{
  "n_layer": 8,
  "experts_per_token": 4,
  "router_score": "sigmoid",
  "normalize_top_k": true,
  "router_logit_norm": 2.0,
  "init_std_router": 0.0151,
  "optimizer": "muon",
  "beta1": 0.95,
  "train_tokens": 319300000
}
Below are experts of layer 5 (counted from 0) of a mixture-of-experts language model. Rows are named router (the router's row for the expert), down (a neuron's output weights, with its number) and show model dimensions 384-447. Each number is 128 + 32 x the weight over its row's rms, rounded and kept within 0 to 255. Numbers have three digits each.
After each expert's rows: a language model's description of what the expert responds to; "comes before" lists some tokens at least twice as common just after its tokens as in all text. This comes from a sample of Wikipedia text that the model never trained on. Tokens count by the router's weight.

# expert 45
router:095145151133091075117134124162116074110164147139174096092105095135117095145096151146107070097123181091150128075077210166103149102122141144181133128178096138086137070159134167165118136130115151
down0:179093190112183132105067093123115123183136135204101150157141157065126125086167117098104171133132135169088078171118054104152073130070137092083137174086185146158126123141107052126139155079112129
down1:132149113162128154146090118162121182155116085151144099162147157119115119098147113151119175130170101141167133112145156069157082143123143109114111092165146119164179130120102137077082152061107139
down2:069125158138122204161131112171110136202130135088144204095103163126101118042136151112165105137144110138083201103104188113072110160165120132137142158159173111128083171112187110121153146142107150
What it handles: Prepositions of place, time and topic, such as on, at, out, under, over, during, often after part, member or based.
comes before: " the", " to", " a", " his", " its", " with"

# expert 26
router:111088113175074086119122092149120124098122107165181140122097117141129143153082060140157091150079113058184127099075158174108127146105148126156162111135110121127133106184115107127180160138164105
down0:131103157094169120102134148159137154078123147092122144056153157115157171119107092174085154217131117127108131129130100098128132110070168086083121151118163160104144126148079087105172086154175109
down1:170165130142117096112137118107132179151092126148159092158113159132095154111179103173106116177170115119127105119126115080150076130112077121149091091172121112149121173143114096061142137116099154
down2:142161065107116162188127136115131120141146178113140185074098127078135134102096123168149085164105147067133138113089081165147147169124159159145166169155117140171064145148116132132080102137052121
What it handles: Digit pieces inside numbers in tables, years, money and IDs, such as (19, 195, $18 million, 66.05.
comes before: " |", "4", "5", "6", "7", "3"

# expert 33
router:124108115171112100141109108158104096107120113126170059090137133143077148137074161136143094143103112067157120051061154177077096104091183189139154122131061080062119132191121131123160148141122143
down0:174123128125145129054121086172187110182141179131133075086119105142095143076115109099190132108145133138150116158057109201086123133123143046124150142088102153139082191134149233134079138088072103
down1:094148112112116102160195219152131108101172133112146187166119103119135097119124146157066198114132127163167126128128126084174163127133154102124083161129144111099172079116123112095104146096131153
down2:149142127085103129161167063123105097063127156164148092135131126166122150176157198164115163119119166192164114170149137103088179057178136136124107114051135111145125215093158073163128082179108150
What it handles: Numbers, decimals, dashes and units in stat and results tables, such as 0, .5, ±%, MPC · JPL, km, and Billboard chart mentions.
comes before: " |", "|", " km", " m", " JPL", "1"

# expert 53
router:121115109159127138098128125107084159141156184165146168119135136141144141117076160092146036135167185109161123115069165202090123083080136210158118092118103136095147134181146159107152116137135152
down0:081121141151107092103218102141079219177137124090132117123112144070137130140118111145110114112122122151157148133134154098132096160137092111150141145133147136102067125138128079099166127130116157
down1:167127048099096131115173160119118155089128145163097144123115111120129125130122156141084108137175110141115160178142123128148207132154144124115115128148125175115115167171170101177149057124101109
down2:111131103139150100155107141143104082081127151131115108076076101160107110092102097142090119140088104000036119108151104123126151172113149131164157119117241117151157096134132157134193168083177102
What it handles: Bytes of non-Latin scripts such as Japanese, Thai, Hebrew, Greek, Cyrillic, accented letters like á, and blank table cells.
comes before: " |", " ", " /"

# expert 35
router:077114105137097082099096130139122090130187141136153145054142126137117125142072114128116046105096136089160124117088102209090138063123133122168149125163073108090092123171117171113106121124149096
down0:106140106157122155136099036111075150078100114137110085130139080160147176154110098149140128178153150185105064154162176112130136132069155152131093145162115121160054138144124072140103141167124160
down1:096107111115135125150114208113174154135157143139210156074122175166106083109174150133131103051184111099119107105077138150108160150144138079114092131064133088179115103188170174099143203101161106
down2:060133118145126083094113165141182199188096096135117148116114148116107086143160165169125096136161144129115145184113133112147117104164120137123157133133169172138099052183157157144149106107140142
What it handles: Plural noun endings and plural nouns or pronouns, such as -ers, -ations, people, members, books, they, them.
comes before: " of", " and", " in", " were", " are", " to"

# expert 19
router:102037144123098135166136145116161140154118147167143150111144106134113145098112094123131080058111166058153121110098155157098095137108183152109145085162072181086117107175130089119193118135112100
down0:140135121128164112175145104114119112138108173174121117137106126088146131139135134106125139105140131135205168185147142099121070095097122088108150121115169157130126136106126129124049108147088177
down1:154162129086125105094108184116086088084162105148148131134110156142120138118130098069153183113150145138148169102196161135134074137134104151154117109149193134104166116102163135168121172129098111
down2:137107215152140126200144153066122047137062124161129119143099181124103124160207123150150138137120132137150080133173156132168132151125134071120104144123159109206152157138117159129111090112108060
What it handles: Nouns for sports and entertainment roles and works after a, first or his, like season, team, album, episode, role, play.
comes before: " of", " in", ".", ",", " for", "s."

# expert 55
router:109126151177090145142102091130186101066122148149198148125152144120097171129144109208160094118140096113177130051118109168140136111109167198167165111121125181178124132148166146105170118163131151
down0:140100075122105077132135141146074120113093136167153142167133111163122128129087098103113120160072094182079117171122103161112138156103112130124198115137108143150063114204146070128166135127154113
down1:112149110135139043103121118160056128194088098137167092187122125156116098114132080161211120119131165202198125145134129127101147101120168126164131105097143109131138146100131104178142134109088132
down2:143113089162124153114072116108160090113113100134109118148118078085165130176148118171123125117170141140132107147123112134113052076069074130130140190127101089143109053082124063165108153198122188
What it handles: Line break characters ending sentences, headings, list items and table rows, plus a few infobox labels like Population, History.
comes before: "-", "\n", "|", "The", "In", "=="

# expert 5
router:167165141059124174163143096099184102142143065139071133133156124120139099127175119123149165175118101227067127166137060103189130181152095077118099164071138099198077090070167115145149064116098179
down0:098048141103078137087191168094176113131172095057147071126177112144105191130122172113107097145106104149132167097105090072124120066077068145155165127132114138098156105131103158109165107112100098
down1:041067158122132105172109115107114175179182138108151119091122166161092138106122064132095153158152130143149124091172108085098148127128121102094149101131148061233148167118127127122151113178081153
down2:150135074112084070097135138106143144124100110084108119119145096119172154202125182125102130139118130179143134124131121127105162154184169175108116165121129102107107131153089133180083139072166172
What it handles: Determiners like the, a, these, its after prepositions or that, plus clause openers such as Additionally, regarding, involving, using.
comes before: " the", " a", " new", " first", " his", " this"

# expert 23
router:111131170156069101105112081149154105082064165138187136107128186078104168143065094162137082136163103068165123074085097182135169160120181198145186092091108201142112147216193140109157129149129113
down0:184150014120143120153143154130186109129203153129109135164135116187134157098144098083109137135104071165091152180118113100100112127136133128131082135193105122166158118121122150156151096106167148
down1:163078095113105127070119160112152127240148058116123148048095094109118095104118129134183120096162130123063135144112160154092077118132113090118150117107076078167039105102172083104180185109156091
down2:141092144181142149104142116179098095152167155106153159147136111138123099147075102107155133164098122130133173097068121190168140086150076124086127152094112085114096128113149172143166109134098148
What it handles: Line breaks between table rows, lists and headings, plus opening punctuation and name prefixes like O', Mc, d', anti-, opening quotes.
comes before: "|", "\n", "The", "-", "In", "=="

# expert 24
router:154095068158126108054176158100090175178128149103130116081136180108138111121107126135143126119095087077105118144089182160106131107098155109077179148118095120130167103160135121174155175159115065
down0:136110156120122109104122076145090129116104140126120091088151136118126156126138125103114158093185123195146163110129122139135100161092143102110140095064111127101100083050108147145122118042122154
down1:133148115152142096122098080145131156059174087067153183139126117156081106104167154084147130110161132080120152112125137124125100088126119142098124097147127199170128101143173097118100118148069099
down2:161122115104183124122103106174160119143131182103138138087089145125191117141135144158076102108078137105073181093134121130108128134131139115149070118166096155083091159163161106122099134126118179
What it handles: Colons after labels like Synonyms:, Born:, 2015–2016:, plus dashes, table pipes and sentence-ending periods in lists and prose.
comes before: " The", "\n", " In", " He", " It", " A"

# expert 34
router:112091126175133079094105155166119139102160184129168111107106105123155164136083162137120105137102102094169123086113135154094132100097144172156137090171103167082177118151108117080119170159140088
down0:115068155169100151117169192095136151136114057108096137157179160131162075131127090080162120112115132156139141136117114116131166123123130154175110125096150119164189133153131147068131130188111114
down1:151160152102187248115107119122140152165107099137122078134100120084127173076072129119161137121118129158111103138156138168161090145155179111141091086162096161069160103148097138121113168136142049
down2:083118116163112140097103129120085129101092159158163113086148118100127220122155107121105120143146159129155145116170175081132120209090152148048133192124109144126135152118084137159104189131209149
What it handles: Common nouns for roles, bodies and domains after the, of or and, such as president, director, composer, management, government.
comes before: " of", " and", ".", ",", " in", " for"

# expert 58
router:107113091167094110124065158155111175163099183140163121079086088126106098071115124111140053101144148050128171076045137197103103156115152145148180123148110151096128129215157178118142158109119091
down0:138129154117125132122173172096076125100152152120132079166128148120123120132141159170124019101122177120087160115000107210124183113096127095087132103114164133103168122234105138113106135160112176
down1:137136150124177150138143129137101156061107125092098156097089024149137153130086131132121095142153136053117119147155055121155127161111126134158157121110122142157093154072135175157126109165102143
down2:181188218084134130159158120150113118099134127149133146148158087067085105143096240072057121132087129108174142139093151137142117038157120053152162200163128130098130100124103165112075151124060147
What it handles: Column pipes between numeric cells in statistics tables, plus semicolons in score lists and labels like Height:, Density:.
comes before: " ", "\n", " 0", " 1", " 3", " 2"

# expert 4
router:144145151151089123188139092199106121138143186125141160083114091141106124082065146110137082142125104045110180145092150167051194096089090143121161111133087169146134100184167063142164144161128070
down0:097119134155116021188123052103128124103093116111152088047142141122136149109110156139157122135096141122138081130084110195108189110149174124104150118101099127133100139133136118107132144139114127
down1:046085094117101068191103052164142171137070074158145127113169157178169052133161112154150087115119134121172151063081134128141114113130148149144132143068128061032104061112137065133118180144161128
down2:067108143152101171111126153086131145086128157135131098162099201239077126190135145160161121125154143107121133146188122122105133183181096099147126045126130115129124158193097091114114078095120128
What it handles: Main verbs, mostly past tense, after a subject in biographies and histories, such as won, served, founded, or endings like crown-ed.
comes before: " the", " by", " to", " in", " a", " that"

# expert 30
router:147141150052116141152135137083146133133135088167053154114131117110141085128212108125142166154109113142054151175131061101198091180163073066122091160061109084146054060092159090151168089097110181
down0:187152122161065173116179152139180152120192122142111130135085109123127134141140149148137147187103116164105123165195132073146079182067139092171148191119127119157128153030156062138161105088123112
down1:110142159143168166069106099121173076157144105146108123106140138132145113125056126124169149126149173130115150108104170130064130164102157156113132156130162075116141115191133100119129111116114166
down2:164078137130176103077143113125138121171120158138194152110095084169129114130111135157081157100211093123122126096167146124104125206097143095157106174071086136076088156040154122111125071077167137
What it handles: Prepositions and inclusion words after a noun or verb, before a noun phrase, such as of, with, including, due to.
comes before: " the", " a", " his", " their", " an", " its"

# expert 21
router:089117143144112087110114153114086142117092115161123106107135112108125180154095090090136126112135112074139121076090143159131128124086150203109101122117116109093109128152113097125140154128161165
down0:156138085116165144111102159138095167169112177104165148174123155177141093135189123148173144124160147049137157120091105100073152153117144087191096153085125148114194107079108168103102109121105147
down1:177087143102053187157120131137184120116137106116101125105099133186174068095137104096157085114153132165086101095130150139108152087081144110138080091170169149141094093102118138080116095109086057
down2:174098128197117098110133148075135159203096126137112105127171124138157069099148118177182134134130106149102135193094097158115090142158083081142154033142161140159139132183136127103132114131186171
What it handles: Mostly the preposition of after a person's name or title, as in Queen of Scots or a critic of USA Today; also from, among.
comes before: " the", " a", " an", " his", " New", " born"

# expert 1
router:115099086139095091138114120170111160122151192134166093107116121114128122155075108120123105131096120079145133076065164194076118122107108158166166133131112168146161133160117151107121159160147117
down0:058165069125143115102103159103152108117125154119164064077151110138199093088159138155162175091108180127133119134147153086111159133047206125132094154167142144144146096090136091103162140095115115
down1:122126144149146129140167140171097158087073132125080064084147140163165122072084092104125112082113093104095154141102135147134209155134149143118127132155094140096148140135125147113077129135055130
down2:117177116128170097083100151160117128130103057101094165154086108127119124055163126098183137147139191118092141106131154116094142114159098076088219194090104149133057104095085165094132133132130163
What it handles: Wikipedia heading markers like ==, === and ==See also== at line starts, plus leading list dashes in taxoboxes and infoboxes.
comes before: "\n", " been", " •", " to", " also==", "–19"

# expert 42
router:153128138163114102036140175146187162128099164128137123101117111132111117176156105112148095018146161098097106170103127139134138076127103115122136111144075122136166086111151101144073142161120108
down0:130098095150117165133092156099112132119123163134139132076107106140165152146114096104148121067196171168121142156097066139118203148138139118114132100119118103120159103136174099139080110146085058
down1:166133139137122190111153136161111123119149210150132108109173122113089102094105120115105130104140163120067112121057165153143116159133188148115098099187113081125211130146107110092128096132091142
down2:105111109171110072159082093166147111059150070154111120127126108114125152122165119133157148072130215139068042137143121115143144175117162132130157127086146112152112118118107175165132126154213146
What it handles: Commas, semicolons and pipes fused to or right after the end of a name or word in lists, such as Reagan, Saint-Aubin, Jr.,.
comes before: "\n", " The", " ", " In", " and", " He"

# expert 27
router:122140104157079124100145129138123107100089120097166149168157166151086153133087110137134068119148099041174139132082147186108158104099176162079176120145127205132159144172129178142107133145154114
down0:132113133153107060132115084170142103061067149046122092123124170104176136177101158142097116134090179120115095153091104108146128150078106133116156151099145121099138109126152125112148154101123129
down1:146204159116107128078141125156107157124132064148180094094113121117140107139105167141183124113105145110163185143139146160096202120136092196096128119099104129182145209139126120161193118146168134
down2:128108098142159180188122084120135134125069137186126074089075106111095150154165181136136116155154088119192148108154107124098161156121135127089119128126105170080130108132149132132149158187113175
What it handles: Line breaks ending list items and sections, plus openers after a break such as brackets, quotes, Mc, Mac, and asteroid codes.
comes before: "|", "-", "The", "\n", "In", "=="